config = dict(
    n_layer=14,
    d_model=384,
    n_experts=64,
    experts_per_token=6,
    d_expert=32,
    d_shared_expert=64,
    activation='reglu',
    moe_layers=[1, 2, 3, 4, 5, 6, 7, 8, 9, 10, 11, 12, 13],
    router_score='softmax',
    normalize_top_k=False,
    routed_scale=1.0,
    balance_loss=0.00374,
    balance_bias=False,
    router_z_loss=0.001,
    init_std_router=0.00908,
    lr_router=0.000867,
    vocab_size=8177,
    norm='rmsnorm',
    norm_eps=1e-05,
    tie_embeddings='early',
    optimizer='muon_variant',
    lr=0.00654,
    beta1=0.95,
    batch_tokens=[32768, 65536, 131072],
    seq_len=2048,
    train_tokens=335000000,
    steps=5248,
    dataset='wikipedia_en',
)
Below are experts of layer 4 (counted from 0) of a mixture-of-experts language model. Rows are named router (the router's row for the expert), gate (a neuron's input weights, with its number), up (a neuron's input weights, with its number) and show model dimensions 288-383. Each number is 128 + 32 x the weight over its row's rms, rounded and kept within 0 to 255.
Before each expert's rows: "gets" lists some tokens that make up at least twice as much of what it gets as of all text. This comes from a sample of Wikipedia text that the model never trained on. Tokens count by the router's weight.

# expert 50
gets: "| ", "; ", "comm", " ", "pro", "|"
router [163 162 164 136 117 133 116 166 206 124  88 120 142 201 144  97 129 117  64 140 134 155 115 184 104 146 126 154 128 118 134 128 191 155 114  97 127 131  63 114 175  85  91 114 140 135 123 164 154  95 131 121 122 113  17 148 113 116 194 122  87  90 167 128  75  58 103 153  74 136 195 115 132 146  85 115 141  55  80 135 109 131 134 155 132  93 130 147 103 129 145 144 117 147  81  86]
gate0 [132 162 152 134 104 111 147 156 160 147 134 102 110 110 139  99 123 182 107 124 113  83 130 172 201 129 117 129  94 150 140 149 144 119 126  88 118 150 124 166 178 141 138 149  69 185 100 164 102  96 139 155 103 139  68 157 141 104  91 133 113  90 140 131 112  82  45  91 151 202 121 113 151 163 171 191 109  71  55 170 143 154 137 117 170 185  98 112 139 114  65 202 182  97 106  93]
up0 [161 166  21 116 122 134  89 156 156 133  63 210 105 147 119 136 135 122  90  64 110 149 180 121 140 142 133 115 120 120  87 139  81 111  88  69 158 143 103 140 136 113 163 126 147 126  69 150 115 129  99 121 115 143  58  76 102  74 121  82 122 176 149  41  99 181 185 180 160 143 116 186  84 108  84  76 101 151  97 120 130  97 154 100  69  96 171  99  73  43 140 110  95 135 101 134]
gate1 [ 89 133 114 118 103  93 111  99 180 115 127 130  37 131  99 121 128 151 143  85 112  91 149 117  83 105 128 108 110 108  96 163 112 129 121 130 171 126 131  98 110 148 164 190 133 125 123 162 116 112  88 122 140 139 151 130  90  92 115 143 176 134 152 127 140 127 147 150 106 144 125  92 134 116 137 103 182 124 127 146 108 163 121 120 162 201 166 140 118 146  82 102 105 143 114 132]
up1 [211 174 138 115 161 107 141 121 112  92 115 109 147 115 110  85  87 155  80  77 140 116  99  39 138 129 131  97 162 117 115 150 101 126 174  95 207 152  91  97  86 101  99  97 111 184 161 157 131 100  88 112 111 147 116 163 129 166 118 130 121 128 149 144  83 141 121 129 129 118 110 148 147 131 161 139 172  86 174 150 135 129 141 127 111 143 140 125 113  66 192 141 127 138 161 151]
gate2 [ 97 137 143 172 168 132 139 190  74 108  98  90 112 109  83  66 146 169 123 159 139 126 124 135 120 126  80 135 135  97 141 123 149  99 159 122  77 137  98 106 135 137 138  76 120 129 106 114 124 170 136 165 133 182 113 166 188 143 157 167 148 158  89 134 107 176 130 157 129 164  73 124 124 132 139 129 105  96 154 178 139  80 158 187 165  96 137 123 104 113 194 175 163 101  99 126]
up2 [121  95 102 105 132 164 114  81 152 114 134 124 123 119 150 139 134 178 101 118 144 143 135 165 141 131 125 175 146 158 185 172 155 119 119  82 112 106  77 197 119 181  89 123 136 144 119 172 101  63 139  71 104 134 156 173 130 119 178 105  73 117 106 135  69 138 107  78 121  89 190 152 132 127 153 169 124 110 101 100  27 119 141 148 123 106  81 125 177 142  97 106 170 161 148 127]
gate3 [118  66 134  74 166 168 152 184  97 151  98 123 128 154 104 163  98 154 197 132 136 118 125 114 110  95 135 129 174 108 118 175 165 159 170 160 142 163  88 174  59 126 144 145 119  73 111  72 177 134 133  80 136 112 106 117 103 147 103 110 119 168 132 163 159 147 163 185  90  99 169 126 114 154 107 122 125 113 157 146 104 145 124  92  98 125 111 121 169 110 171  94  87 136 167 123]
up3 [ 66 172 134 174 126 182  59 154  78 131 130 159 131  82 106  94 125 108 140  57 127  72  91  83  83 195 150  92 121 104  79 113  64 130 130  98 107 129 131 166 133 118 175 112  91 151 127  93  82 106 158  86 151 204 162 170 115 139 150 158 140  77 134 109 225 148 125 116 134 134 122  85 200 183  76 114 178 103 102 127 139  77 129 146  93  50 107 138  73 137 114 104 205 108 136 152]
gate4 [168 147 111 124 130 130 116 197 166 150 130 177 163 166 102 134 107 140 147 109 121  88 117 110 140 145 163 192 127 116 156 126 189 141  94 128  74 152 129 158 137 122 156 155  93 138 104 107 145 136 165  72 114 191  63  97  81  86 109  85 169 139 133  78 128  95  33 116  98 166 137 176  99 196  82 119 145 116 129 112 147 144 193  96 101 187 140  93 105  48  94  72 118 123 122 191]
up4 [191 128 113 105  99 122  95 151 111 132 105 109 115 129 164 139 106  65 151 127 109 183 113  77  90  88 174 149 130 140 113 179 141 148 164 147 125  85 126 159 104 121 138 142 107  89 137 125 148 120 171  40 115  94 104 140 140 127 115 108  72 166 110 193  90  98  94 102 123 121 166 192  74 136 124 135 118 148 174 169 146 116 104 121 143  92 132 130 125 170  94  82 125 108 123 130]
gate5 [149  89 134 139 153 107 160 109 178 119  86 105 116 108 123  83  79 137 120 139  88 111 172 198  99 105  97 124  85 142  72 118 137 142 126 129 192 176 147 132 120 104 166 158 132 129  92 165 160 122 114 136 109  88 100 148 105 168 173 184 142 141 159 151  96 126 152 133 129 151 178 149 122 188  78  97 144 144 159 120 186 146 109 141 113 103 144 117 137 116 152 163 128 149 115 142]
up5 [105 135 125 141 100 118  76 178 120 153 129 127 118 122 110 123 151 152 144 128  89 145 113 120 117 123 124  96  92  93 135 138 128 146 120 192 133 101  83 127 137 156 101 124  78 128 191 144 116 104 208  87 136 124 136 148 117  54 113 126 162 170 117 122  99 125 193 120  90  72  92 112 201 127  83  67 156 151 169 145 157 140 118 119  95 112 107 154 135 208 155 157  81 124 206  98]
gate6 [105 129  66  99  70 129  75 109 154 176 148 121 125 157 154 104  85 126  78 131 138 160  93 127 178 134 160 126 142 106  72 112 102 126  80 125 158 125 145 145 144 147 185 153 119 208 162 136 108 130 177 136 155 132 193 142 121 121 144 135  92 154 131 132 148 139  99 105 109 121 166 130 172 136 126 145 168  80  93 185 166 177 131 137 107 188 165  66 137 114 181 144  63 131  78  87]
up6 [145 123 173 155 137 107 134 134 118 163 105 126 149 146 221 159  88  97 156  93 162 162 182 120 137 107 123 150  97 114 146 157 159  93 133 136 165 116 105 133  61 101  85  70 134 192 126 147 171 173 121 126 142 166 101 188 129 153 122  93 127 138 193 151 147 170 215  92 113  92  99 135 127 143 127 123 144 121 140 103  77 104 107  85 157  87  99 116 103 175 125 107 167 113 131  83]
gate7 [115 164 194 158  49  66 117  51 106 103 205 130 138 161 136 181 114 124 173  78 129 153 135 134 120 192 140  62 126 186 158 156  79 114 123 135 156  93 126 158 132 161 160 153 142  99 119 148 155 133 127 132  94 114 160 132 112 156 127 140 155 124  93 153 173 100  68 114 160 157 116  94 127 146 145 190 129 173 112 123  99 119 168 133  72 138 138 140  99 176 169 106 127  89 102 163]
up7 [114 132  77 194  97 165 116 155 163 203 148  49 176 159 163 181 143 164 132 135 108 108 131 120 152 186 118 119 146 141 164 118 130 140 119 158 148 100 144 122 119 200 146 142 175 163 175 115 159  59 158 113 118  83 141 109 103 129 104 140 102 160 153 116 127 122 119 127 112 126 113 138 196 127 113  68 126 126 127 137 109 122 152 136 121 117 146  91 123 125 104 121 108 137  93 127]
gate8 [200 122  70  84 106 114 143 127  97  81 137 109 121 146 109  92  99 138 150 180  99 143 101  97 128  86 132 131 168 130 132 157  65 168 117  76 108 127 107 160 105 180 154 112 141 130 112  60 111 100 152 164 100 172 166 138 127 141 124 178 106 188 156 211 170 138 110 127 147  86 129  95 116 133 112 129 116  81 135 143 106 158 145 112 109 170 117 144 153 128 117 106 152 244 128 142]
up8 [171 108 174 119 122 128 129 138 151 158 112 151 114 146 110 152 139 131 142 108 140  99 175 183 115  71  87 168 135 142 136 102 167 181 156 123 193 123 117 140 100 138 129 154 158 113 100 136 141  37  97 111  64  94  82  49 131 127 138 186 175 167 135 147 123  66 109 132  87 145 149 142  80 170 147  91 107 112 143 170 119 112 114 134 135 143 123 118 185  72 210 150 173 169  87 173]
gate9 [ 87  83  99 150  67 152 148 137 101 141 103  99 109 135 138 139 153 119 122 154  75 137  60 117 102 182 174 154 157 140 124 139 173 134  92  88 160 225  77 166  98 150  74 137 134 108 109 130 160 129 191 146 107 150 135 114 103 130  90 111 175 112 133 166 139  90  43 150  35 150  96 115 127 130 114 135 123 170 164 127 107  99 168 112 156 174 176  65 108 169 119  93 119  80  88 128]
up9 [169 113 136 128 138 149 108 116 158 116 102  79 114 171  65  79 156 146  92 158 132  80 132 101 118 138  44 126  95 170 175 160 144 162 132  92 124  96 117 179 111 123 136  86  86 241  87 139 134 195 115 135 128  83 115 139  66 120 134  68 125 181  89 102 181 170 112 102 132 179 166 139 124  64  76 110  91 138  19 172 117 154  96 129 113 174  64 149 136 133 158 180  99 160 146 197]
gate10 [115 129  56  75 144 104 159 147 140  80 127  84 128 103 158 157 176 120 100 169 130 113 147 100 181  89 147 137 127 160 119 119  94  90 184 167 147 200 138 125 174 188 125 159 172 103  98 154 145 108 151 120 148 180 106 124  89 172 107  90 115 126  55 112  96 171 129 133 109  99 140 140  96 125 150 116 138 157 127  81  85 147 148 181 120 155 114 144 145 130 152 118 127  53 109 187]
up10 [155 136 109 131 146 141 168 141  99 107  59  94 157 100 150 126 149 122 101 148 143 121 157 102 114 185 160 128 135 149 170  97 115 138 138 161 119  65 150 126 142 107 141 124 178  73 129 148 103  91 123 151 111  99 114 148 127 136  85 120 133  84  95 104 151 150 122 158 132 124 165 110  88 146 145 113 172 184  54 151 173  89 141 126  91 115 104  53  91 108 161  70 199 148 123 158]
gate11 [139 132  75 101  67 105 106 137 133 128 159 160 169 158 154 214 133  90 114 120 172 122 111 139 126 122 131 109  89 146  61  52 142 122 158 150 151 135 142 114 103 131 157  99 125 175 147 158 113 106  82 144 137 152 135 169 114 155 122 160 126 111 108 120 135 142 112  98 152  82 135 147  67 136 111 128 166  82 151 102 172 114 123 153 144 165 102  98 126 136 112 139 141 107 114 162]
up11 [135 142 101  85 148  93 128 110 162 158 112 122  78 123  87 152 172 107  95 125 109 132 158 154 138 153 104 159  81 153 169 172 101 143  53 173 180  90 126 153 114  95  72  85 132 124 149 153 166 123  85 171  88 118 157  97 130  94 136  91  75 120 123 151 187 114 121 135 120 159 128 207 134 152 160 103 116 138 175 132  82 186 172 149 113 156  75 160 155 108 163 102 151  77 181  86]
gate12 [142 147  76  79  86 145  90 149 126  97 165  93 142 178 120 116 147 211 117 162  94 126 121 110 105 145 146 118 118 157 118 166 147 139  99 168 165 125 112 105 118 159 116 138 140 141  83 191 116 143 147 161 144 180 145 127 117 176 129 108 165  88 149 113 165 159 117 179 120 133  97 127 131 166  61 140 145 211  75 162 104 122 140 114 164 156 145 132 105 113 183 142  55 103  99 164]
up12 [101 112 180 151 152 148 129  82 138 140 143 136 168 157 101 117 100 110 163  45 151 137 132 137 142 110 113 115 135 105  78 134  99 119 132 143 121 186 126  91 142  86  85  74 128 117 106 119  52 109 179 139 108 121 112 108 136 117 121 159  57 179 202 165 147  58 157 146 164 146 113 164 168 130 144 165 114 137 153 169 134  81 121 124 176 101 150 107  89 125  95 149 126 120 189 120]
gate13 [112 104 101 178 158 148 114 131 167 174 129 153 174 148 122 178 100  77 114 154 155 143 123  90 122 100 191 134 111 140 111 212 179  57 164 145 126 160 160 162 143 135 109 124 115  88 123 102 156 134 179  81  92 112 110  98 183  74  98  92 102 169 138 134 119 106 154 102  88 130  97 172 157 113 148 134  39 224 164 113 191  96  72 120 124  89  78 162 117 148 160 168 111 138 205 111]
up13 [134 150 136 144 165  94 151 160 138 115  99 107 156 100  86 120  59 134 153 155 157 137 104  36 104 116 129 122 128  83  82 141  41 198  91 102 125 184  97 109  68 135 161 128 136 113 143  95  74 137 155 160 144  82 104 155 174 152  71 155 105 201 118 118 101 107  75  89  85  87 147 111 136 102 111  89 178 128 101 118  85 157  95 125 108 154 139 127 119 173 115  47 131 194  75 150]
gate14 [122 152 136  90  92 109 108 134  65 151 124 123  80 112  70 149 151 137 129 163  82 109 158 142 169 126 132 135 131 133  88 180 159 146 121 185 110 201 195 143 175 150  98 137 110 101 128 139 143  96 207 139 134 163 110 135 197 113 120 115 149 136 106 136 125 160 215  52 127 105 137 167 148 130  78 147 132  80 169  83 114 153 121 124 124 153  93 132 174 144 125 101 140 116 168  98]
up14 [123 133 166 111 195 145 128 131  94 176 182  61 135 121 149 172 135 156 147 167 120  56 159 141 127 122 116 111 139 146  80 172  93 115 137 133  62 195 161  87 126 121 151 154 139 156  95  84 147 154 129  43  79  96 142  93 154 133  90  86 148 122 126 169 116 157 149 129 161 134 119 176 123 125 111 168 121 137 149 156  87 145 125 159 112 140 119 207 157 194 131  54 140 107  63  82]
gate15 [137  85  85 157 112  88 169 123 193 153 133 127  97  74 110 175  93 121 169 106 146 133 131  99 131 100 101 110  97 179  52  70  89 161  75 200 181 112  83 153  79 149  99 129  80 117 131 143 166 124 157 131 174  89 143 115 124 187 117 131 135 144 143  66 199 146 148  60 151 164 141 127 154  97 111 118 114 118 140 147 108 141 100 120  96 167 109 139  82 115  99 100 153 153  91 144]
up15 [ 77 139 132 147 135 119 148  61 103 146 124 170 151 144 158 131 130  66 106  65 159 150  96 186 185 124 177 100 150 109  79 136 102 146  63 118  80 127 107 133 105 104 127 160 136 180 128 189 135  71 120 171 183 109  78  88 135  99 117 118 122 139 163 100 181 140 105 124 129 103 210 159 152 168 123 161 145  95 134  75 127 181 150 168 138  90 138 104 129  70  89 116 108  19  87 147]
gate16 [ 85  65  76 165 122 143 114 113 134 157 157 179 161 130  92 183 119 116 170 158 120 132 146 113 127 203 139  65  80 146 116 123 154 123 171 209 146 176 138 160  44 169 156 101 154 138 171 163 178 102  85 121 175 119 163 137  79 128  78 133  83 113  82 172 196 105 140 143  56 116  98 162  50 155 140 124 155 169 124 141 167 189 102  93 150 145 164 107 147 125 186  80 135 163 116 146]
up16 [159 201 108  75 148 153 114  94 125 119 145 115  91 148 182 109 143  98  54 105 115 191 149 112 160  71 142 123 139  93 114 132  75 180  84  79 106 137 167 111 163 144 120 136 153 156 144 193 123  66 166 121  88 122 131 118 157 104 151  94  54  52 127  86 129 101 143 185 135 114 182 131 168 164 151 112 135 103 101  47 101 144 161 157 104 108 106 133 102 121 115 141 135  88 124 105]
gate17 [153 118 165 131 152 102 136 120 137 103 149 112 101 118  91 103 105  98 184 133 124 139 101 154 129  81 102 116 121 110 108 125  84 149 147 125 148  78 131 150 127 103 131 134  91  99 121  92 171 140 114 204 157 130 201 119 113 140 112 119  77 148 151 168 134 101  89 154 134 157  87 113 105 141 108 145 130 129 143 140 139 179  67 129 127 118 162 184 112 163 100 117 120 186 104 125]
up17 [139  88 137  99 172 103 110  87 215 132 129  90 167  87 134  99 130 127 142 113 101 171  56 103 133  95 184 150 137  85 161 123  98 154 148  96 113  85 119 146 105 160 153 133  76 143 127  92 110  80 120 110 148 109 185 127 138 152 118 147 101 126 105 147 100 145 132 150 107 166 119 106 122 132 102 164 183 153  82 118 129 115 181 146 106 154 185 182  88  72  78  93 125 127 135 194]
gate18 [ 94 125 149 147  82 145  81 121 108 138  92 158 112 108  85 137 112 146 100 109 115  77  81 153 135  76 119 138 124 177 152 187 120 153 115 176 138 191 147 112 122 141  95 131  55 163  73 136 174 135 100  49 152 141 166  77  69 138 136  83  98 152 125  89 134 147 138  72 123 130 143 136 185 142 121 105 132 102 110  58 114  94 149 181  59 135  33 135 188 212 102 145 137 126 178 122]
up18 [114  48 139 133 111 155 148 122 139  88  98 109  65 131  83 108 147 158  83 112 118 115 150 159 104  99 137 118 107 145  95 164 132 221 144 142  87 107 110 157 125 108 118 155 138 142 192  91 152 122 174  70 126 114  83  33  98 145 148 130 144  83 154 101  71 101  97 105 139 136 140 101 110 148 166 158 137 124 111 134 168 133 155 182 115  45 162 104 120 149 108 134 117 171 127 223]
gate19 [112 118 142  90 129  68 147 102 127 125 109  82 178 121 105 167 108  99 113  92  73 165 120  74 172 106 137  98 143 120  66 116  90  94 163 129 148  89 137  72 108 119 144 182  87 160 103  74 151 124 133 101 135 172 142 146  83 128 141 149  69 113  90 144 124 143 149 143  98  97 165 131  91 137  95 144 174 148  94 166 153 134  94 130 146  59 166 182  62 148 121 125 137 118 107 101]
up19 [116 136 121  65 133 166 115 102 146 139 161 116 100 133 143 155 114 169 146 166 136 149 160  94 165  69 146 134 196 115 133 126 163 103  59 188 120 125 124 147 128 100  77 154  81 130 106 131  94  96 152 122 160 148 137 126 125  57  80  59 159 135 137 122 145 151  98 139 167 165 122 153 206 156 136 132 101 145  98 127 141 151 144  76 137 115 145 184 161  50 126 174 127 184 122  86]
gate20 [148 136 169 187 148 185  71 111 128 122 160  96 128 138  85 108 116 133 143 110 142 107 140 170 121  87 103 123 101 102 126 161 108 115 153  91 127 111 131 200 167  97 149 139 125 116  89 144  99  94 138  77  97 109  95  52 133 143 139  86 161 124  58 176 129 100 109 150 107 117 123 146 172  97 152 136 120 189 119  72  68 118 178 131 121 136 159 143 158 176 113 171 166 151 143  58]
up20 [153 167 130 134 132 126  76 150 127 157 160 143 125 141 120 104 101 139 179 129 158 131 154 134 107  87 119 111 130  89 144 140  86 143 212  72 145 113 134 168 152 139 127  89  77 119 166  69 112 141 145 142 148  96  75  90 129 125 141 127 108 111  83 131 108 100 127 155 194 105 103 144 122 142 136 144 163 142 100  55 100 154 108 128 137 133  93 147 143 174  73 171 133 131  92  61]
gate21 [ 87  78 112 119 163 166 153 135  97 146 169 103 108 155  97  89 156 165 123 192 143 160 140 160 117 117  78 122 132 168 126 143  85 158 120 142 113 162 129 132 107 127 111 134 132  91  93 118 160  98 135 134 131 162 142  53 135 119  95 147  87 188 125 165 122 177 129 139 197 143 161 192 161 197  64 106  86 144 107 146 111 130  97 189 103 124 104 184 191  76 156 107 125 147 156 150]
up21 [203 103 139 138  74 132 149 154 123 166 125 170 129 153 184 171 133 128 137  90 140 176 160 129 126 144 220  85 128 120  86 101 170 110  91  97 144  90 169 165  60 103 172 165 103 136 148 137 123 146  92 129 113 133 141 174 140 174 152 190 105 143 115  96 111 114 135 110 139 134 118 138 160 133 172 117 108  84 166 112 180  81 125 110 107 115 131 172  76 121 140 181 185 151 114 107]
gate22 [147  70 120 112 134 143 160 106 122 119 134  86 158 120  52 189 146 155  93 158 203 235 122 167 128 138 100 173 134 106 103 103 101 191 145 106 159 145  99 117  84 159 122  94 115 103 152  87 178 150 146 157 106 104 138 102  86 132 163 183 155 202 165 198 134  85 145 118  90 136  92  85 121 116 137 135 100 151 184 128 147  90  88 108 152 154  74 118 146 128  93 147  96 148 178 151]
up22 [ 74  75 132 145  99 172 119 130 112 179  99  75 152 142 139 155  93  95 113 165 151 114  98 149 124 147 180 122 147  82 142 114 116 130 129  96 129 137 118 159 113 194 125 129 129 112 147 126 121 115 213 150 122 137 140 156 141 131  95 168  82 146  99 107 154 155 100 138 109 146  57 125  65  64 139 105 105 204 120 114 170 132 160 139 109 147 106 121 151 117 150 178 180 134 149 128]
gate23 [126  97 164 115 125 136 113 121 163 168 107 103 146 130 132 150 160 135 151 130 102 129 163 158 108 181 152 144 169 218 156  96 130 120 129 113 128 122 105 160  85  87 142  64  76 121 139 162 115 103  85 165 113 154  64 123  82 116 175 147  97 111  70 143  59  63 205 113  98  87 122 146  91 101  97 148  87 142 177  93 145 121 110 142 134 117  79 122 125 157 181 118 137 127 155 133]
up23 [125 139 114 133 161  81 103 146  91 119 148 106 156 161 120 122  57  97 114 167 138 113  89  99 131  56 128 138 108 134 166 108 169 102 141 126 138 141 141 116  88 134 124 140 183 124 124 147 131 169 186 107 103 110 130 164 166 139 103 137 114 117 153 170 115 106  81 132 122 103  98 114  98 165 118 164 161 119 137 117  92  74 139 143 151 147 144  83 153 159  93  84 158  97 136 123]
gate24 [174 166 174 121 136  85 180  84  93  88 166 122 104 190 114 153  77 198 102 158 143 146 120 140 181 138 140 145 141 168  66  80 102 140 139 137 126 125 111 147 111  89 118 137 131 152 112  87 126 125 231 138 116  90 116  84 145 110 155 167 178  96  93  83  82 169  10 172  99 129 163 192 146 130 177  87  88 101 161  98 139 106 157  70 102  66 148 138 136  88 103 152 137  84 129 153]
up24 [ 70 124 105  58  96 142 100 163 112 125 113 123 141 121 119 191 102 171 156 113 132 123 149 124 123 125 110 124 161 149 100 212 126 125 100 126  85  77 150 140 152  79 135 149 112 113 159 124 174  93 112  86 138 143 173 118 139 142 161 118 112 103 105 111 150 118 159  78 123  80 142 150  72  66  62 126 170 170 173 158 109 102 159 126 114 190  90 163 146 178 153  92 145 134 159 106]
gate25 [160 134 139 141 117 106 135  94 109 128 100  98  96  71 116 112 161 117 147 160  59 116 191  93 152 127  62 148 115 175 169 131 102 143  89 133  86 120 170 182 157 134 140  92 173 117 130 132  64 127  95 182 187  76 150  80 178  84 161 156 192 116 136 173 130 176 165  72 138 119 144 127 110 139 113 154 107 145 126 100 107 160 104 126 123 136 134 171 113 185  67 109 187 129 101 181]
up25 [ 82 109 153 110  92  71 145 185 143 129  96 165 117 157 115 116 115 101 179 134 161 133  73 200 102 116 110 120  53 102 130 162 157 143 171 160 137 131 142  99 149 145 173 128 118  82 138 124  95 127 116 119 117 113 181  99 139 134 148  99 141 143 100 116 128 118 118  92  52 160 138 100 118 106 146  64 115  90  56 176  88 168 143 129 128 101 151 147  46 132 119  78  99 138  33  86]
gate26 [182 103 125 135 188 156 127  85 128 101 126 141 182  78  84 150 145 173 109 137 140 149  78 180 166 149 133 122 165 135 108 163 116  49  51 121 151 187 115 117 106 170 115  97 134 105 123 172 114 164  77  92 114  78  95 144 146 121 158 144  87  99 144 132 106 107 120  67 154 117  97 160  33  97 160 153 164 140 198 113  98  85 143 107 116 136  91 114 129 104  95  48 172  98 170 181]
up26 [127 155 172 112 151 120 109  97  75 163  20 126 133 180  87 111 128 130 120 139 145  52 138 150 119 158 137 140  97 178 157 123 122 144 130 133 103  89 129  86  88  97 137 134 105  88  75 123 147  96  99 161 119 202  92 150 134 176 113 192 121 100 154 223 134  85 120 170  96 135 139 128 132 116  83 128 167 134 121 170 107 193 166 128 136 114 143  83  93 158 135 109 121 110 126 167]
gate27 [ 90  82 102 117 130 144 119 109 136 167 171 131 151 101 145 155 113  48 144 114 180 139  63 108 114 107 113 130 151 132 148 198 101 161 168 124 136  65 161 125 109 117 140 163 143  77 161 147 138 145 112  91 157 165 180 116 144 150 174 114  88  72  83 147 148 139 104 152 162 128 144 171  98 109 201 222 128 152 142  97 135 130 194 135  75 133 140 146 121 189 108 130 107 146 145 166]
up27 [101  70 122 160 107 148 123  64 135 100 109 121  58  88 204 178  88  77 136 128 113 144 103  80 149 137 107  98  96 118 133 128 164 171  98 124  54 123  64 142  86  93 134 134 112 178 178 122 182 137  84 207 175 117 146 122 139 175 131 141  99 117  93 134 150 149 112 136 126 160 139 145 168 149 164 148 141 128 104 113  86 103 114 147 136 117 125 159  63 120 107 145 112 139 122  81]
gate28 [119 144 186 125 140  70 154 116 121 125 130 130 181  61 155 103 131 134 137 120 157 119  47 121 153 104 114 132 117 107  97 140  64 121 132 102 147 114 133  96 162 155 117 127 120 132  96  96 160 158  74 150 114  76 148 156 151 121 166 158 110 121 137 165  99 116 171 150  94 108 172 164 164 161  96 155 143 126 136 161  96 114 141  82 130 160 124  80 120 136 147  61 161  73 106  81]
up28 [ 71  73 129 103  87  60  99  90 144 152 141  70 145 124 110  92 101  69 155 152 151 142  78 115  81 137 102 161 121 135 141 122  66 108 179 132  95 182 115 170 221 155 135 132 165  72 183 126 113 146 166 192 147 115 132 154 135 166 128  87 104 170  98 108  96 124  96  94 153 122 153 144 166 109 133 153 112 114 140 133 130 119  93 143 135 109 151  63 112 114 168  59 117 103 136 162]
gate29 [123 125 150 123 155  36 137 137  86  76  84 140 125 118 148 151  94 157  90  94 121 124 128 135 126 151 175 138 143 136 165 133 111 134  71 116  87 174 192 140  63 116 142 172  90 124  92 144  95 156  67 138 151 153 126 146 202 114  84 187 151 106 128 125 113 161 100 123 125 123 126  99 120 199  91 179 102 120 135 121 178 144 156 113 165 183 109 139 105 101 136 113 109 146 139 130]
up29 [160 107 157 114 134 106 154 156  76  58 148 140 165 185  41 121 102 164 129 165 119 122 113 169 122 189 169 189 124 189 110 110 112 120 114 108 113 164 119 106 139 191  76 112 108 104  80 111 126  61 100 102  58 204 145 152 104 151 177 128  93  51 149 110 103 107  55 130 153 117 132 149 114 103 114 111 103  79 130 164 119  90 133  97 159  89 116 244 142  61 107  78 116 134 101 111]
gate30 [ 72 124 110 101 155 137 106 150 134 117 150 110 110 192  90 145 116  93 108 129 126 144  92 123 108 185 178 186 149  62 154 112 169 150  92 140 111 186 157 142 126 128 175  96 107 112 159 169  93 101 127 153 121  89 122 112  94 109 126 139 141  78 120 132 168  87 112 129 102 150 111  65  73 109 122 117 155  95 101  62 177 113 219 143  95 114 113 102 133  83 132  93 106 145 144 155]
up30 [128 176 177 126 108  99 121  84  87 180 152 105 134 114 116  99 156 121 130 110 118 123 117 118  83 195 145 159 120  99 167 129 127 182 142 162 146 115 117  97 106 167 114 149 117 191  80 105 139 112 117 119  62 160  71 141 120 146 108  79 114 144 114 162 133 136  64 129 117  99 149  84 165 147 117 132 142  92 124 194  92 153  77 176 123 168  75 117 144 111 136  95 154 137  38 140]
gate31 [153 158 215 154 137 112 106  64 191 114 181 122 149 169  84 114 148 129 118 121 130 162  98 154 131 150  79  99 171 153 169 158 143  95 131 170 193 127  98  82 132  91  96 114 110 174 116  93 139 169  96 124 124 144 160  52 108 147  98  63 116 112 156 153 154 122  73 124 167  96 119 130 176 139 113 161 117  49 175  88 171 120 202 160 167 184  96 122 147 128 106 196 138 138 109  62]
up31 [107 132 133 108 131 117 118 137 125 134  97 144  95 192 120 144 119 105 119 164 109 119 111 159 130 126  95 142 129 120 152  82 109 162 157 108 121 112  91 188 142 143 101 134 122 158 130 120 151 103 174  74 101  93 119 120 117 118 132 195  60 129 174  98 104 114 140 123  66 173 130 196 117 121 233 158 167 142  91 154 142 111 155 142 101 145  96 162 133 110 109 172 166 138 101 146]